Experts of a small language model: 682M tokens, 5205 steps.
Below are experts of layer 5 (counted from 0) of a mixture-of-experts language model. Rows are named router (the router's row for the expert), down (a neuron's output weights, with its number) and show model dimensions 0-127. Each number is 128 + 32 x the weight over its row's rms, rounded and kept within 0 to 255.
Before each expert's rows: "comes before" lists some tokens at least twice as common just after its tokens as in all text. This comes from a sample of Wikipedia text that the model never trained on. Tokens count by the router's weight.

# expert 10
comes before: " the", " a", " his", " to", " by", " an"
router [164 139 148 139 139 180 131 120 116 140 140 148  88  82 115  83 122 134  74 123 151  76 129  83 159 154  92 160 134 141  98 166  75 154 151 151 116 169 100 160 116  66 105 144 110 143 158  90 157 163 108 140 110 221 153 121 160 164 162 117 163 153 130 169 168 127 196 165 112 153 139 113 147 149 157 155 143  78  82 168  86 162  70 109 219 136 130 129 144 129  88 113 159 159 184 119 125 135 145 143 136 130 163 114 150 123 190 121 102 172  49 102 147 146  84  88 152 139 149  99 101  88 159 122 170  83 118 135]
down0 [150 104 161 120  96 190 123 134 139 127  83  80 162 116 120 178 118 151  86 109  85  89 128  96 115 116  84  95 207 101 140 113 117 105 111 117 187 145 126 151 182 111 128 171 146  79  65  67  83 130 161  98 115 125  96 180 137 102 133 151 125 155 139 151 102  88 134 116 156 102 127  91 114  50 119  84  84 102 112 154  92  83 133 120  96 132 163  95 108 139 110 143 148 171  97 158 160 112  71 162 108 153 108 152 140 140 176 107 155 179 116 109 192  74 184 146 175 146 171 114 116  80 159  74 138 140 133  97]
down1 [143 101 118 129 156 175 114 114 188 123 107  95 137  95 122 149  96  85 114 121 113 117 107 134 142 101 105 146 108  99 155  63 190 138 129  76 110 147 109 118 115 144 165 174  98 134 196 153 124 158 156 145 167 188 165 113 108 147 104 123 179 155 122 124  53  90  88 154  85 103 146  72  91 123 145  87 167 137 145 135 105 125 155 197 154 129 126 180 132  77 141  82 146 117  95 105 134 128  81 149  92 134  67 107 165 171  91 133 180 127 175 101 139 154 161 195 110 135 152  50 129 104  94 129 116  51 130 135]
down2 [151 126 103  64 125 146 113  68 128  89 107 145 148 150 133 153 129 152 211  95 101 168  71 109  94  96 152 154 139 105 187 159 129 157 127 162 113 173 154 176 150 165 154 158 187 121 141 107 107 152 104 118 155  85 129 129  90 114 128 101 183  84 123 174  86  85  66 122  91 173 139  70 116 173  68  87 101  96 160  93 147 141 129 153 164 137 134 170 159 157 176 145 120 137 113 108 127 120 161  91 103  77  52 139 109 119 158 122  95 123 177 120 114 106 121  93  90 142 152  99  88  78 166 174 112 134  92 133]
down3 [139  73  83 120 108 172 132 194 137 120 117 128 139 117 149 153 131 103  88 139 167 119 123 167 126 133 144 151 161 141  99 170 170  83  92 190 108  93 130 141 193 110 151  96  66 152  62  72 137 149 122 121 158 144 124  71 142 131  96 103 103 124 114 116 168 142  82 136 103 196 105  53 158  87 139 129  60 123 132  94 136  76  54 112 165 180 169 109 138 124 128 120  80 122 104 117 158 130  98 112  96  89 168  72  93  46 148 166 109 108 120 123 179  99 131 111 102 142 109 139 119  99 154 159 123 141 110 154]
down4 [100 126 129 123 139 121 105 128 113  81  86  93 127 100 117  99 125 109 179  99 121 152 134 113 162 105 149 158 172  80 107  72 172 180 137 113 119 110  99 145 121 117 106 146 121 170 146 161 133 158  81  88 135 102 136  76 147 147 128  41 158 125 144 127 152 107 130 162 133 131  82 188 160 189 171 139 125 170 122 157 124 149 190 116 133 151 123 106 108 145  89 116 123  93 130 166 133  95 141  57 140 127  43 151 137 182  88 155 155  15 104 100 115 139 109 163 170  95 122  80 120 100 132  50 114 115 147 169]
down5 [ 41 121 138 163  65 113 126 201  99  44 115 128 107 107  61  98 120 112 164  99 128 104 120 131 135 123 118 109 124  70 110 102 184 123  92 126 147 133 153  80  77 105  97 160 118 129 124 155  94 167 138 128 112 132 148 124  67 132 130 140 202 120 157 121 108  70 136  81 166 106 143 169 125 133 157  90 121  61 195 139 132 107 100 133 203 127 191 161 100 120 107 129 200 112 118 110  89 129 134 120 140 144  74 145 111 184  85 161 135 116 145 155 119 143 104  88  92 157 115 159 150 165 110 106 133 139 114  96]
down6 [112 161 118 225 120  71 104 192 112 110 153 207  81 152 111 148 138 122  96 184  98 148 143 149 126 115 140 173 107  79 137 131 155 145 153 130 152 125 115 152  85 169 188 121 144 141 104 142 102 143 135 117  90 119 111 136 134 153 175 112 116 145 206 116 162  55 181  85 132 132 104 147 118 137 124 162 130 128 164 155  96 233 104  74 100 150 136 137  99 145 140  71 153 105 105 145 129 155 123 160 152 117 136 148  87 109 148 153 100 140 116 204 134 109 126 162 153  84 174  92 123 139 133 181  96 108 168 114]
down7 [175 106 133  81  98 148 127 135 153  43 136 137 124  98 204 103 120 172 163 114 191  81 166 154  48 164 199 154  86 136  95 159 141 128  98 188 104 156 121  91  96 149  93 169 101 119 136 161 100 118 144 118 127  97 144  64 127 147  86 151 184 132 143 140 122 136 113  77 160 132 156 143 177  94 172 123 107 127 100 101 162 113 110 121 110 102 107 122 110 101 151 146 152 166 116 146 187 104 120 144 133 149 140 128 128  69  84 173 107 126 155 135  73 123 103  66 112  69  83 152  84 127  74 134 115 152 100 132]
down8 [ 54 140 129 174 137 114 129 217 109  69 166 189 113 254 129 123  94 139 135 152 140 127 165 138 177 147 151 117 119 146  95 140 123 127  75 119 143 107 184 148 113 159  93 150 102 170 133 146 103  80 129 113 100 154 134  93 115 122 124 137 128  93  95 104 189 118 176  85 141 146 129 166 202 128 104 133  89 115 133 143 130 125 195 110 116 115 131 150 134 139 116 108  91 178 151 169 117 169 126 142 146 131 195 140  55  79 126 165 148 118  84 134 148  92 128 181 140  68 147 148 139 120 121 125 138 125 117 163]
down9 [209 109 119 141 141  96 150  99 159 158 133 212 121 121 141 144 114 113 172 162 148 125 170 117  63 135 144 153   7 106 141 140 155 123 172 134 140 101 137 123 138 137 195 127 155 138 124 153  84  72  65  59 148 122  96 153 161 109  84 131 119 139  89  88 156  96 121 101 134 147  99 105 142 163 124 157 120 146 109  97 178 128 117  79 157 121 140 139 108 158 138 113 123 166 121  95 102 160 104 173  53 115 172 130  82 115 145  58 183 145 130 182 127 128 132  90 119 177 118 120 167 116 132 129 102 150 133  89]
down10 [ 97 162 163 102 125 132 106 134 209  92 172 133 115 162 121 101 145 169 157 189 125 118 108 159  83 108 126 146 108 135 166 135 111 162 150 160 124  78 101 123 146 162  85 143 184 156 126 177  70 123  83  35 158 114 173 109 102 157 137 131 115 133 122  91 120 168 147 161 176  95 134  84  68 116 129 157 115 169 109 147  93 126 165 155 119 113  78 133 123 144 163  94 101 179  82 118 140 121 129 187 172  89 110 134 107 111 191 170  73  88  54  93 132 102 133  91 173 123 132 158 123 126 152 148 135  67 128 139]
down11 [ 92 192 121 128 173 158 160 163 162 125 149 162  27  93 117 105  89 129 120 138 138 113 121 123  83 137  94 122 145 126 111 115  93 201 136 113 164 156  85 178 188 143  70 131 117 157 142 119  77 108 141 177 153 125 131 136  80 140 137 187 128 141 115 139 114 126 110 135 144 124  71 101 184 102 187  79  95 106 164 125 124 151 134 181  64 102 155 149 102 127 102 121 164  96 148 167 100 139  67 144 147 113 115 102  86 105  77 130 125 107 115 117 177 134 180 150 179 100 121 135 122 137 194 210 131 119 133 144]
down12 [208 138 125 104 121 115 166 142 128 151  59  97  91 141 151  90 132  94 152 121 107 120 137 163  87 114 155 104 107  71 156 127  65 102 117  65 148 170  84 101 151  92 130 216  64 143 143 128 144 160 111 138 121 125 191 113  97 154 118 125 178 140 120 130  85  85  75 133 150 131  91 107  69 155 136 126 130 142 135  94 141  95  99 194 103  63 124 106 122 145 125 166  84 172 103 145 117  57 101  69  83 117 112 101 144 141 116 119 179 130 159 121 157 113 113  95 115 101 197 138 169 111 149 111 160 150 100 138]
down13 [ 91  52 127 144 108 132 144 143 108  79 132  88 154 134 136 152 173 184 103  92 142 184  96 115 144 126 139  99 141 121 174 138 142 103 176 106 147 136 174 118  96 167  68 171 116  71 129 163 115 165  89 176  94 168 130 144 108 123 175  80 156 102 127 108 178 118 205  98 149 150 196  88 159 124 125 157 121 121 162 146 209 113 136 169 148 122 115 137 175 129  71 135 118 135 122  80 134 173 164 121  81 120 108 123 174 138 125  79 141 100  70 154 149 126  89  91 125  94 112 147 162 123  85 132  88 150  92 187]
down14 [112 140  70  70 134 115 115  97 135 192 113  88  77 150 140 159 159 143 189 189  72 110 170  93 139  94 133 183 205  91 149 123 109 138 137 132 120 107 149 101 146 145 208 151  99 144  86 134 126 135 123 121 122 122 114 128 155 105  66 150 132 169 161 128 127 150  45 101 132 143  90  82  88  98 185 153  94 121 147  99 149 144  97 110 123 162 126  92 104 103 122  75 139 116  75  88  91 127 108 134 121 158 136 177 173 110 191 122 146 137  84 121 114  68 105 166 121 114 127 104  94 196  73 122 118 115 103 126]
down15 [107  83 164 141 166 135 137 143 161 145 147 142 139 133 121 155 174 130 147 111 168  98 127 119  96 186  86 113 135 163 123 102  99 163 184 147 195 103 134 116 140 156 178  76 194 107 135 119 148 182 128 104 185  99 152 115  97 147 103 134 118 117 135  81  64  83  66  59 123 128 158 138  92 165 194 139 117  90 129 192 114 153  62 122  77 129 177 149 121 142 140 140  70  70 125  91 133 162 123 139 107 154 118 130 156  99 126 102 134 195 123 151 143 100  81 146 162 108 120 124 117 122 170 127 153 112  53  85]
down16 [133 153 158 145 174 184 122 122 173 167  98 169 143 151 155 143  99 103 177  96 120 176 203  70 185 198 146 151 137 151  81 192 161  99 114 106  95 140 130 122  94 136 104 135  93  74 127  63 151 126 128 143 107 100 178  60 135 133 165  88 153 136 112 164  92 118 131 137 142  87 116 106 132 192 141 137 153 110 134 111 103 104 117 176 120 133 112 151 133 120 147  72 123  89 110 167  76  96 147  97 131  62  97 103 109 101 130 139 102 183 123 167 136 143 154 109  93  96 131  95  72 169 101  76 159 113 158 173]
down17 [122 158 189 152 165 174 174 153 155 148 143 115 118 116 143  92  57 123 145  86 136  91 151 126  97  96 142  86 136 111 187  75 219 106 100 126 105  74 119 152 151 188 116 166 107 130  89 193  60 146 137 107 146 198 109  88 105 151  98  86 165 128  84 144 116 118  76 121 134 133 137  86  74  90  97  93 110  95 117  95 156  63 140 152 179 160 101 122 160 141 187 119 114 117 153 120 138  97 116 110  85  88  98 122 144 119 116 110 165  90 128 139 127 159 161  96 102  98 166 146 163 146 144 123 169 134  96 109]
down18 [109 152  83 172 159 133 110 142 208 136 105 145 190 137 130  76 147 113 118 170 203 132 159  58 101 182 141 123 118 128 132 128 131 138  81 106  89  91 124 116  85  98 158 114 137 132 146 121 121 158 112  95 164 133 151 129 109 110 126 124 118  79 175 157 142  96 132 111 117  75 143 223 196 141 129 122  99 125  98  66 169  70 162 157 121 201 106 136 112 146 108 109 149 125 152 155 151 134  93 151 178 125 193  86 113  98  71 104 110  75 137 139 123  76 172 143  85 119  95 129 140 140 137 139 124  67 101 134]
down19 [158 147 107  42 116 146 146 145  96 126 203 161 166  74 150 102 136 185 128 113 159  95 143 145 111 161  71 117  79 128 157 181 174 177  65 119 113 114 137 115  93 135  95  88 141 138 126 114 144 155  41 118 165 109 181 145  97 116 134  81 129 135 153 101 121  82 135  94 157 120 149 142 132 122 159 151  88  90 100 157 129  68 137 115 137 133  81 120 151 125 100 131 199  98 174 147  88 217 171 165 132  99 121 142  84 124 120 112 126 157 113 129  85  74 125 109  99 165  85 119 132 126 171 130 148 120  76 150]
down20 [118  81  92 111 137 108  97 148 125  86 169 217 123 132 115 125 112 117  99 126 168 109 129 107 101 135 162 166 115 183 134 121 108  86 159 171  83 110 143  84 107  88 120 139 130 184 151  91  71 112 101 108 165 102 102 109  84 149  50 120  86 134 146 112  58 162  94  74 162 146 129 143 117  79 122 156 144 155 157 124 150 155  86 121 105  71 131 127 187 123 136 176 121 103 176  99 137  63 119 138 149 112 162  95 138  63  99 125 149 113 136 132  98 166 106 155 111 118 106  95 100  78 139 156  89 218 107 164]
down21 [198  64 130  96 109 119 145 117 131 177 112 131 165  99 156 130 153  84 101 140 108 149 123  69 114  95 105 147 142 214 111 174 107 145 140 109 140 103 105 127 108  57 136  60 145 134 131 126 116 142 168 135 181 147 130 144 115 117 124  94 140 154  97 161  89 180  68 134 144 127 163 105 144 171 163 149 147 151 137 128 105 119  59  98 127  84  54 182 126 121 122 103  61 150  73 113 109 119 131 148  82 194 150 131 153  91 145  87 167 121 137 137 160 128  83 138 141 192 135  83 143 147 182 144 191 102 129 122]
down22 [135 154 195 159  96  63 107 198  87 165 183 112  55 118 158  70 150 174 157  98 174 149 126 145 162 138 131 119 126 138 116 119 154 144 113 121  98 160 143 163 170 144 147 163 136 130 168 134 146 134 104 182  87  90 169 112 103 103 110 100  87 121 145 103 109 150 148 195 144  95 156 118  91 116 138 158  68 153 113 164 104 190 143 143 106 120 132 120  78 149  88 126 115 152 102 146 100  45 159  76 181 159 148 140 121 110  65 143 167 122  97 153 165 146  90 183  88 137 153 165  84 123 111 118 158 135 164 139]
down23 [190  79 176 131 105  97 147 138 126 113 122 185 174 189 157 228 172 155 106 159 132 118 139 147 174 125  90 126 127 132 201 114 145 127 194 104 166 132 136 149 124 105 156 143 124 170 182 145  92 167 183 139 117  83 148 146 114 108 140 150 110 165 120 166 143 149 127 155 140 115 128 126  82 131 115 136 145 100 136 115  77 101 160 119 183 157 131 153 117 132  73 176 106 113 143 173 175  89 115 113 162  74  76 115 128 101 114 123 148  67  77  85 109 105 156 116 135 151 124 143 120 167 139 131  59 196  92  96]
down24 [173  69 145 162 136 115 149 133 124  86 182  97 138  74 100 151 159  92 107 143 146 142 169 132 125 128 132  95 160 137 152 176 124 138  79 142 137 149 133 148 151 135 156 149 118 135 187 193 102 184 146  86 185 123 169 127 117 142 154 129 108 133 170 133  54 106 120  96 130 186 178  64 139 143 106 123 124 148 145  85 165 141 108 143 128 135  71 110  97  75 108  98 170 171 118 103 158 156 135 136  99 196 116 146 144  74 152  72 126 154 128  74  90 152  91 167  62 171 130 108 146  94  91  81 147  91 104  73]
down25 [144 142 129 182 174 130 156 181 155 139 146 152 177 108  39  87  78 111 151 130 100 105  84 137  91  95  76 122 105 141 130 127 192 147 161  98  72 140 105 138 148 142 122  92 119 232 121 147 108 166 115  72 160 116  81 155 170  33 125 137  99 124 151 151  85 170 107 118 127 118 134  67 137 121 155 165 151 163 143 115  97 156 151 171 101 125 137 158 140 108 149 167 184 147 149  89 152 107  82 139  87 137 149 171 106 116 129 120 124  90 137 152  87 109 135  82 131 128 112 157 119 192 166 103 162 143 117 143]
down26 [ 91 145 127 103 134   0  99 170 151 148 172 194  83 105 178 139 163 143 106 134 139 141 122 147 153 107 135 111 133 208 123 119 150  86 100 159 123 142 148 140 160 156 104 142 124 135  98 122 157 119 107  92 125 121 149 114 145 128  79 183 121 161 122 133 101 128 156  79 213 104 166 149 145  72 120 170 116 111  94 171 159 169 125 146 147 180 150  84  95 104 131 149 100 142 151  99 195  99 101 130 100 185 126 140 127  88 148  75 184 119  97 140 103 112  91 164 116 147 191 126 150 145 102 135 105 128 176 155]
down27 [184 119 143  97  84 151 125 132 113  80 131 165 129  99 157 140 155 130 151 127  83 157 149 211 116  84 128  42 141 124 167 132 146  88 106 134 157 168 179 117 157 110 191 160 137  93 120 140 105 123 124 172 128 155 116  84 113 184 145 121  91 154 106  94 161 164 112 107 161 166 195  91 130 100 139 151 145  95 165 115 152 110 122 166  81 111 147 141 180 153 142 150  62 143 166 143 142 201  95 139 146 151 114  85 115  86 116 133  44 163 127 140  93 196 146 197  97 135 134 140 118 117 116 155 103  89 153 116]
down28 [135  61  96 114 156 144 103 140 115 187  89  44 109 158 100 139 138 108 165 111 141 118 139 126 121 126  96 184 176 134 108  74 121 111  90 107 150 188 143 121 137 123 143 110 106  97 124 126 144 126  57 150  95 117 155 121 151 100 132 136 135 130 134 191  91 176 115 135 143 135 158  60  79  94 141 137  88  98 127  79 101 130 190  95 102 105 117  80 113  80 155 187  82 125  74 100 160  84 123  89 191  44 117 159  73  90 119  85 146 146 108 140 149 112 113 138 145 129 146 132 168  97 108 176 113 104 108 170]
down29 [165 145  83 150 105 132 119  82 111 122  41 153 156 133 122 110  76 156 156 139  96 115 190  95 120  79 112  80 151  94 197  78 129 159 136 126 151 117 144 168 164 162 154 181 160 156 158 193 151 113 147 113 180 155 161 147  64 119 126 200  81 129 128 133 107 183 140 131 109  80 119 107  92 111 113 158 136 166 115 114 138 109 122 220 125 150 117 167  79 110 128 144 132 127 107 148 125  72 114 128 164 106  71 161 112 156 170 106 166  99 118 155  89 178 126 123 152 118 110  98  77 175  90 106 101 105 124 132]
down30 [115 121 121 139 129  82 115 223 113 178 161 128 134 115 174 130 163 162 159 144 144 150 151 138 120 113 117  44 150 125 150  68  99 122 131 153 100 155 152 110 167 128  81 117 204  92  77 161  57 143 116 129 171 131 133 117 168 119 104 101  62  87 219  76 155 105 145 119 108 108 212 177 105 166 116 132 155 129 154 142 157 133 112 106  75  73 112 138 125 144 139 109  76 117  80 128 143 128 104 110 144 129 110 168  76 136 135 127 134 101 156 138 156 101  79 109 105 146 147 140 111 122 180 164 174 119 134 160]
down31 [159 161 133 120 147  44  84 105 139  99 177 136  92  83 123 177 117 130 108  65 144 137 133 143 190 176 159 146 143 120  96 114  91 105 138  97 131 176 173 137 109 130  73 153 127 161  78 135 114  77 124 148  81 110  93 128 127 126  99 131 197 109 106 112 106 115 167  80 180 116 103 149 102 174  94 134  69 119 172 137 127 146 126 190 183 149 142 146 138 138 107 108 137 103 169 134  80 107 193  85 120 128  94 147 150 142 124  94 169  98 142 140 145 129 163 146 238  84  96 109 129  92 168 122 116 100 156 108]
down32 [124 150 146 154 167 124 127 134 165 140 133 123 107 124 127 109 106  85  79 115 141 126 187 115 103 182 147 153 118 112 177  99 154 110 209 149 130 125 107 121 141 143 127 117 119 136 120 158 130 151 112  63 158 143  81  87  88 117 167 124 166 138 104 126 138 138 135 178 112 152 110 138 167 123 172 161 130 123 121  98 183 151 134 123 146  64 168 175  45 125  72 172  65  53 144  96 115  81  77 187  67  71 117 152 117 107 103 130 150 145  95 155 145 149 142 175 197 159  76  95 130 129 200 124 114 156 122 133]
down33 [151 112 133 108 179 137  86 110 110 103 173  66 137 184 125 181 118 128 144  93 119 121 170 110  99  91 188  38 141 135 203 135 132 128  99  80  95 135 104  70 136 112 149 108  72 126 105 175 128  91  89 120 206 110 108 111 154 112  80 170 122 137 195 183  88 106 176  82  99 106 180  87 106 143 154 131 147 183  95 116 136 100 146 102 101  66 106 119 156 112 159 116  87 101 109 118  97 109 124 155  52 176  96 155 135 130 101 107 128  86 116 110 120 142 106 111 104 140 108 105 113 132 138 121 134  83 122 134]
down34 [115 130  73 115 100 156  91 142 162 179  76 133 125 136 138 176 159 138 167 151 147 131  93 110 148 130 118  79 116 132  77 122 119 159  87 106 125  81  88 159 119  81  99 130 108 141 108 101 121 121 157 117 132 150 112  83 171  95  48  78 190 108 105 139 195 110 164 134 113 108 125 246 122 142 141 109  56 186 141 117 137 152 151 112 157 167 177 131 111 128 155  85 181  70  73 125  94 181 111 112 147 138 150  96 150  98 118  97 108  69 139 115 114 152 124 146 150 188 118 149 140 173 139 158 138 109 145 113]
down35 [116 192 148 171 102 148 172 132 173 101 154  74  98 124 122 142  77 133 127 106 124 158 130 130 196 133 158  75 158 133 111 122 155 129  88 101 104 150 187 154 127 122  73 202 105 176 160 140 144  87  80 191 166 145 115 130 107 158 165 118 127 122  99  78 179  80 173 161 151 153  89 107 145  91 151 141 118 123 144 170 165 160 157 139  96 134 115 111 132 136 136  92 170  87 175 169  86 112 164 114 145 208 152 120 119 154 194 165 108 161 147  92 143 145 136 128 126 183 145 110 134  97 128 140 109 182 153  66]
down36 [ 87 167 147  89  99 101 113  58 107 194 126 139  65  58 231 106  99 170  94 138 132 128 158 168 115 131 118 133 124 125 144  73 128 150 134 182 102 107 134 144 133 122 103 157  88 104 128 125 136 106  62 103 120 108  82 140 184  63 131 145 144 122 134 151 128 124 162 138 106 119 125 123 152 114 144 108 137 205 127  65 133  81 143 102 167 156  99 126  59 131 131 187 145 168 126 156 194 117 115 139 165 114 120 113 128 156  84 111  83 156 160 174 174 126 174  97 155 141 147 172 137 179 151 142 110 104 131 136]
down37 [106 104 199 128  77 120 127 126 169 102 145  59 112 113 175 129 151 169 154 100 144 107  87 103 133  69 149 157 174 120  84 174 135 103 167  75 163  62 154 141 179 158 103 164 145  91 145  55  86  96 166 129 114 161 134 179 121 106 106 139 112  84 124 100 152 148 128 125 144  92  75  77 116 116 103 111 102  75 102 105  83 167 176 124  83  97 119 131  94 124 119 105 160 163 156 119 109 130 128 165 174 176 162 106  89 157  71 139 109 158 141 127 123  85 141 120 156 152  92 114 125  72 121 114 195 167 105  98]
down38 [ 94 151  90 119 127 126 189 117 136 122 177 106 174 145 162 143 193 164 128 153  87 168 177 102 181 106 133 144 110 123  63 140 136 142 135 162 140 169 144  76 116 109 103 134 130 120 126  97 124  65 123 134 104 151  95 166 155  94 108 159 159  96 130 136 177 160 208 146 142 152 157 121 148 106  75 122 116 106 104 105 147 133 161  67  55 151 167 150 120  75 169 101 122 164 184 123 111 155 147 151 123 132 150 133 129 130 144 174  64 149 105 138 142 113 109  88  74 164  70 144 156 160  33 128 143 145 186 113]
down39 [146 138 109 175 101 166 125 156 109 121 163 145 100 166 169 176  97 118 159  96  63 110  94 139 127 179  98 165  92  45  98  88 137 167 162 135 109  80 142  94 190 172 148 132 150 157 150 128 111  87 142 172 187 119 139 157 114 145 143 142  83  96 110 117 179  82  88 153 109 170  97 170 112 157 125 128 166 215 122 124  79 135 169 178 138 161 177 132 174 164 147 147 155  87 154 138 145 130 142 220 155 150 169  91 168 154 118 121  88 127 107 143 123 145 165 130 122 149 133 147  98 114 117  98 134 115 126  84]
down40 [132  61  82 107 126 125 103 221  93 112 108 112 123 154 220 133 101 153  74 126  82 146 197  99 108 149  97 111  74  91 174 136 157 127 120 144 178 146 148  78 169 116 155 104 147  99 104  74  91 108  99 107 134 158 129 135 132 107 118 106  82 126 167 118 106 116 113  87 146 108 135 174 122 147 121 155 191 168 105 180 132 172  80  46 119 125 133 128 165 135 153 128 112  82  65 118 104 140  87 146 168  99 141 149 122 132 152  97 147 135 107 131 123 104 123 132 130 194 128 156 128  69  86 115 172  94  91 122]
down41 [172  70 116 145 129 123 176 158  58 154 117 143 131 142 163 181 136 121 127  95  77 114 135 130 106 129  97 195 137 118 153 165 140 173 178 108 137 160 149 112 174 145 173 188 151 148 136 152 144  89  92 188 188 129 152 102  85 111 121 158  96 136 147 100  99 151 154 158  68 134 142  83 163  85  91  67 121  87  92 177 178 119 188 154 112 171 130 136  54 125 157 100 116 148 133 151  88 119 155 135 158 137 154  94  69 138 119 153  94  83 159 102 156 106 121 147 123 113 137  88 173  85 156 133 122 161  75 136]
down42 [ 84  75 153 133  62  97  87 144 141 138 158 141 183 164 141 156 132 190 177 138 137 111 147 138 127 111  86  96 150 157 178 135 112 132 137 173 167 148 114 113 121 124 128 113 165 153 144  75  93  92 149 169 119  90 127  96 130 152  77 137  50 113 156 180  90  90  64 145 155 124 178 176 150 110 116  82 101 111 175  46 157 111 152 136 120 165 123  90 149 156 141 203 159 164 119 151 164 151 140  63 122 105 169 110 134 114  86  96 109  99 122 123 148 157 122 115 126  93 133 176  81 138 148 136 132  74  75 145]
down43 [102  67 183 139 178  53  57 154  74 123 108 118 157 106  83 158 139 122 110 148 128 119  94 108  69 148 143 161 160  82 114  97 135 144  94 125 109 125 100 170  86  85  99 163 115 150 140  96 160 169 128 157 106 141 133  98 170 108  95 162 138 107 117 172 119 136 116 106 101  62 167 137 156 114 104 157 152 153  94 125 138 108 169 116 139 171 164 159 150 154  84 141  90 159  96 138 135 140  99 141 172 114 174  89 218 139  94 156 191 140  98 104 143 132 136  79 132  96 156 158  78 140 132 120 127 175 152  46]
down44 [132 121 109  93 141 136 109 187 201 106 106 105 105  61 112 145 163 168 141 164 131 158 177  95 151 118 156 147  97 136  83 132  88  97 177  38 172 127 134 107 172 143  95 169 145 150 140 116 131 126 151 141 172 145 138 109 154  83 190 135 151 152 141 178 127 104 133 113 143 179 122 119 161 144 135  77 155  81 110 133 138 146 175 174 111  74 118 153 152 127 106  45 138 134 191 135 104 172 127 130 115 160 124 162 127 173 161 110 132  81 103  68 127 145 156  85  95 134 185  99  96  85 133 145 102 122 176  71]
down45 [141 132 151  88 160 113  64 127 160  95 194 117 135 106 145 131  89 150  52 137 180 111 120 144  83 135 106  97 103 187 171 141 152 111 146 122 164  99  70 101  93 108  73 172 159 176 156 167 156 124 113 171  86 145 136 141  79  85 150 115  73  54 172 160 115 131 119 124  87 145 134  45 151 146 170 125 156 113 146 177 158 131 151 132 150 110 145 188 102  78 129 103 162 167  88 140 154  76 108 109 100 110 151 129 173  98  66 154 125  94 100 141 118 109 168 109 146  87 145 131  92 160 135  84 133 130 130 139]
down46 [134 125 157 172 101 126 132 104 116 184  87 160  71 137 123  96 139 113 118 113 109 153 162 142 157 112 144 117 117  69 159  90 141 124 139 129 112 169 151 142 121 125  80 140 196 187 113 116 145 173 107 172  65 147 156  87 183 141  98 156  71 154  99 142  56 114 151 131 132 127  90 111 147 169 138 121 146 160 110 136 115 147  81 131 179 152 160 132 130  65  47 106 200  95 123 135 107 138  80  85 174 153 167 154 186 133 131 131 118 139  75  94 111 165 159 172 109  76 104  83 168 136 120  60 141 105 130 149]
down47 [ 95 149  89 117 131 136 116 127 172 169 115 150 172 160 125 164 116 105 106 103  86 101 128 185  94 114 179 128 132 121 112  39 103 109 139  77 114 115 133  81 158 160 151 126 127 149  88 127 109 106 120 127 187  92 119  72 177 124 131 143 174  73  91  99  97  88 113 114 147 125  99 145 112 121 230 121 110 143 158 148 143 157  92 140  74 123 143 116 162  93  89 111 178  93  97 124 126 120 111  93  54 176 168 119 173 122 185  94  80 105  66 121 176 180 132 121 136 112  86  65 118 149 122 109 130 154 112 153]
down48 [131 165 120 101 146 114 142 127 116 110 130 145 128 104  92 133  90 176 156 183 127 122  99 109  88 121 105 129 195 157 110 188  74 116 125 130 112 110 103 124 122 121 130 129  77  96 107 143 169  85 150 124 134 145 118 173 135 150 149 142 120 139 121 119 179 151  90  99 203 155  84 105 130 136 119 156 140  89 108 151 116 141  79 116  85 103 157 184 145  83 108 141 159 152 112 170 173  98  92 110 130  99  48 156 117 141 169  80  78 212 131  59 102 114 176  95 197 170  39 126 124 171 119 149 135  96  97 101]
down49 [133  87  85 127 130  90 105 149 149  88 223 137 165  89  92  98 102 174 115 174 145 103 134 182 144 105 120 120 200 102 167 110 157  65 135 145 132 123 126 135 172 100 100  73 115 119  76 107 103 137 156 173 129  97 110  63 112 100 113 141 103 140 142 136  54 133 130 148 109 106 129 224 100 110  96 204 100 128 146  92 113 102 111  93  84 139 119 168 138 135 118 127 126 126  86 174 129 158 124 154 129 116 103 187 159 124 144 113 151  96 197 169 112 123 119 128  76  87 114 138  71 145 116 171 146 148  92 141]
down50 [115 125 123  70 152  64 137 131 156  55 133 182 112  72  94 145 132  76 207 133 125 156 118 101 158 200 155 150 155  88 137 152  87 121 111 127 133 149 135 130 115 119 146 128 108 119 121 150 144 213  68 156  90 139 144 106 159 122 167 124 133 147 127 128 160 105 130 157 152 192 154 122 128 133 171 139 161 121 137 125  78 150 168 144 145 141  95 150 105 123 113 186 118 154 123  71  68 163 150 107 188 165  96 187  88 169 113 184 134  98 123 108 113 114  48  96 129  86 140 161  75 161  90 124 117 106 150 118]
down51 [ 76  83 128 156 131  83  85 125 140  91 152 110 160 127 183 164 111 153 146 144 120 133 184 135 131 135 130 116 104 166 114 231 130 115 113 145  89 167 115 118 119 144 175 105 105 126 161  98 165 143 118 164 133 162 133 132 187 149  96 107  88 123 164 172 128  96 137 175 100 157 133  94 105  80 159 191 108 155 149 144 195 118 111 115  90 192 154 105 127 124 119 137 122 115  70 112 145 161 162 112  64 153 106 117  75 138  76  68 148 132 110  76 166 109 118 106 120 170 121  37 122  60  94 151 126 152 123 116]
down52 [126  73  98 123 130 130 112 138 116  88 106 179 114 100 157 124  78 118 162 105 106 149 132 102 147  98 124 160  90 173  95 143  92  77  64 146 118 114 139 136 135 164 134 137 113 166 109 156  96  93 112 144 150  92  82 126 120 189 114  86 126 100  91  90  82 145 209 107 125 137 123 100  69  78 122 127 119  81 129 123 126  62 110 198 185 178 119 114 137 115 166 195 165 113  99 140  87 116 156 142  93 139 186 155 111 124 168 132 117 118 130 103  93 103 133 111 182 163  75  95 161 165 188 181 147  83 166 156]
down53 [151 129  97 151 105 173 114 179 178 141 128 175 135 117 115 126  81  47 165  73 131 156 135 106 149 146 181 147  80 126 140 137 161  81 117 168 117  82 173 131 136  68 154 120  49 116 138 103 124 109  83 137 162  93 130 137 100  98 115 120  80 153 100 158 111  80  59 162 143 182 136 137 153  88 171 170 116 151 112 141 178 120 171 118  99 127 122  84 150 118 123 128 170 183 115 113 118 133 132 158  88 185 125 155 103 111 137 170 158  59  99  80 194 104  98 109  83 137 139 103  96 130  97 151 160 131 106  81]
down54 [213  98 128 126 189 137 147 135 150 119 164  77 117  99 142 153 188 121 115 179  97  94 161 122 146 176 103 141 146 143 103 114 123 140 138 124 174 155  84 104 126 128 167 126  90 126 119 139 124 184 103 116 144  89 151  76 114 112 121 170 152 134 203 121 141 134 135 148 104   0 119 161 150 160 134 124  96 146 132 216 116 130  70  75 176 148 112  81 100 132 123 150  85 110 127 148 170 138 135 105 110 159 118 119 141 115 138 122 181 128  97 124 118 150 118 160  67  71 158 150 135 117 109 171 144 198 119 138]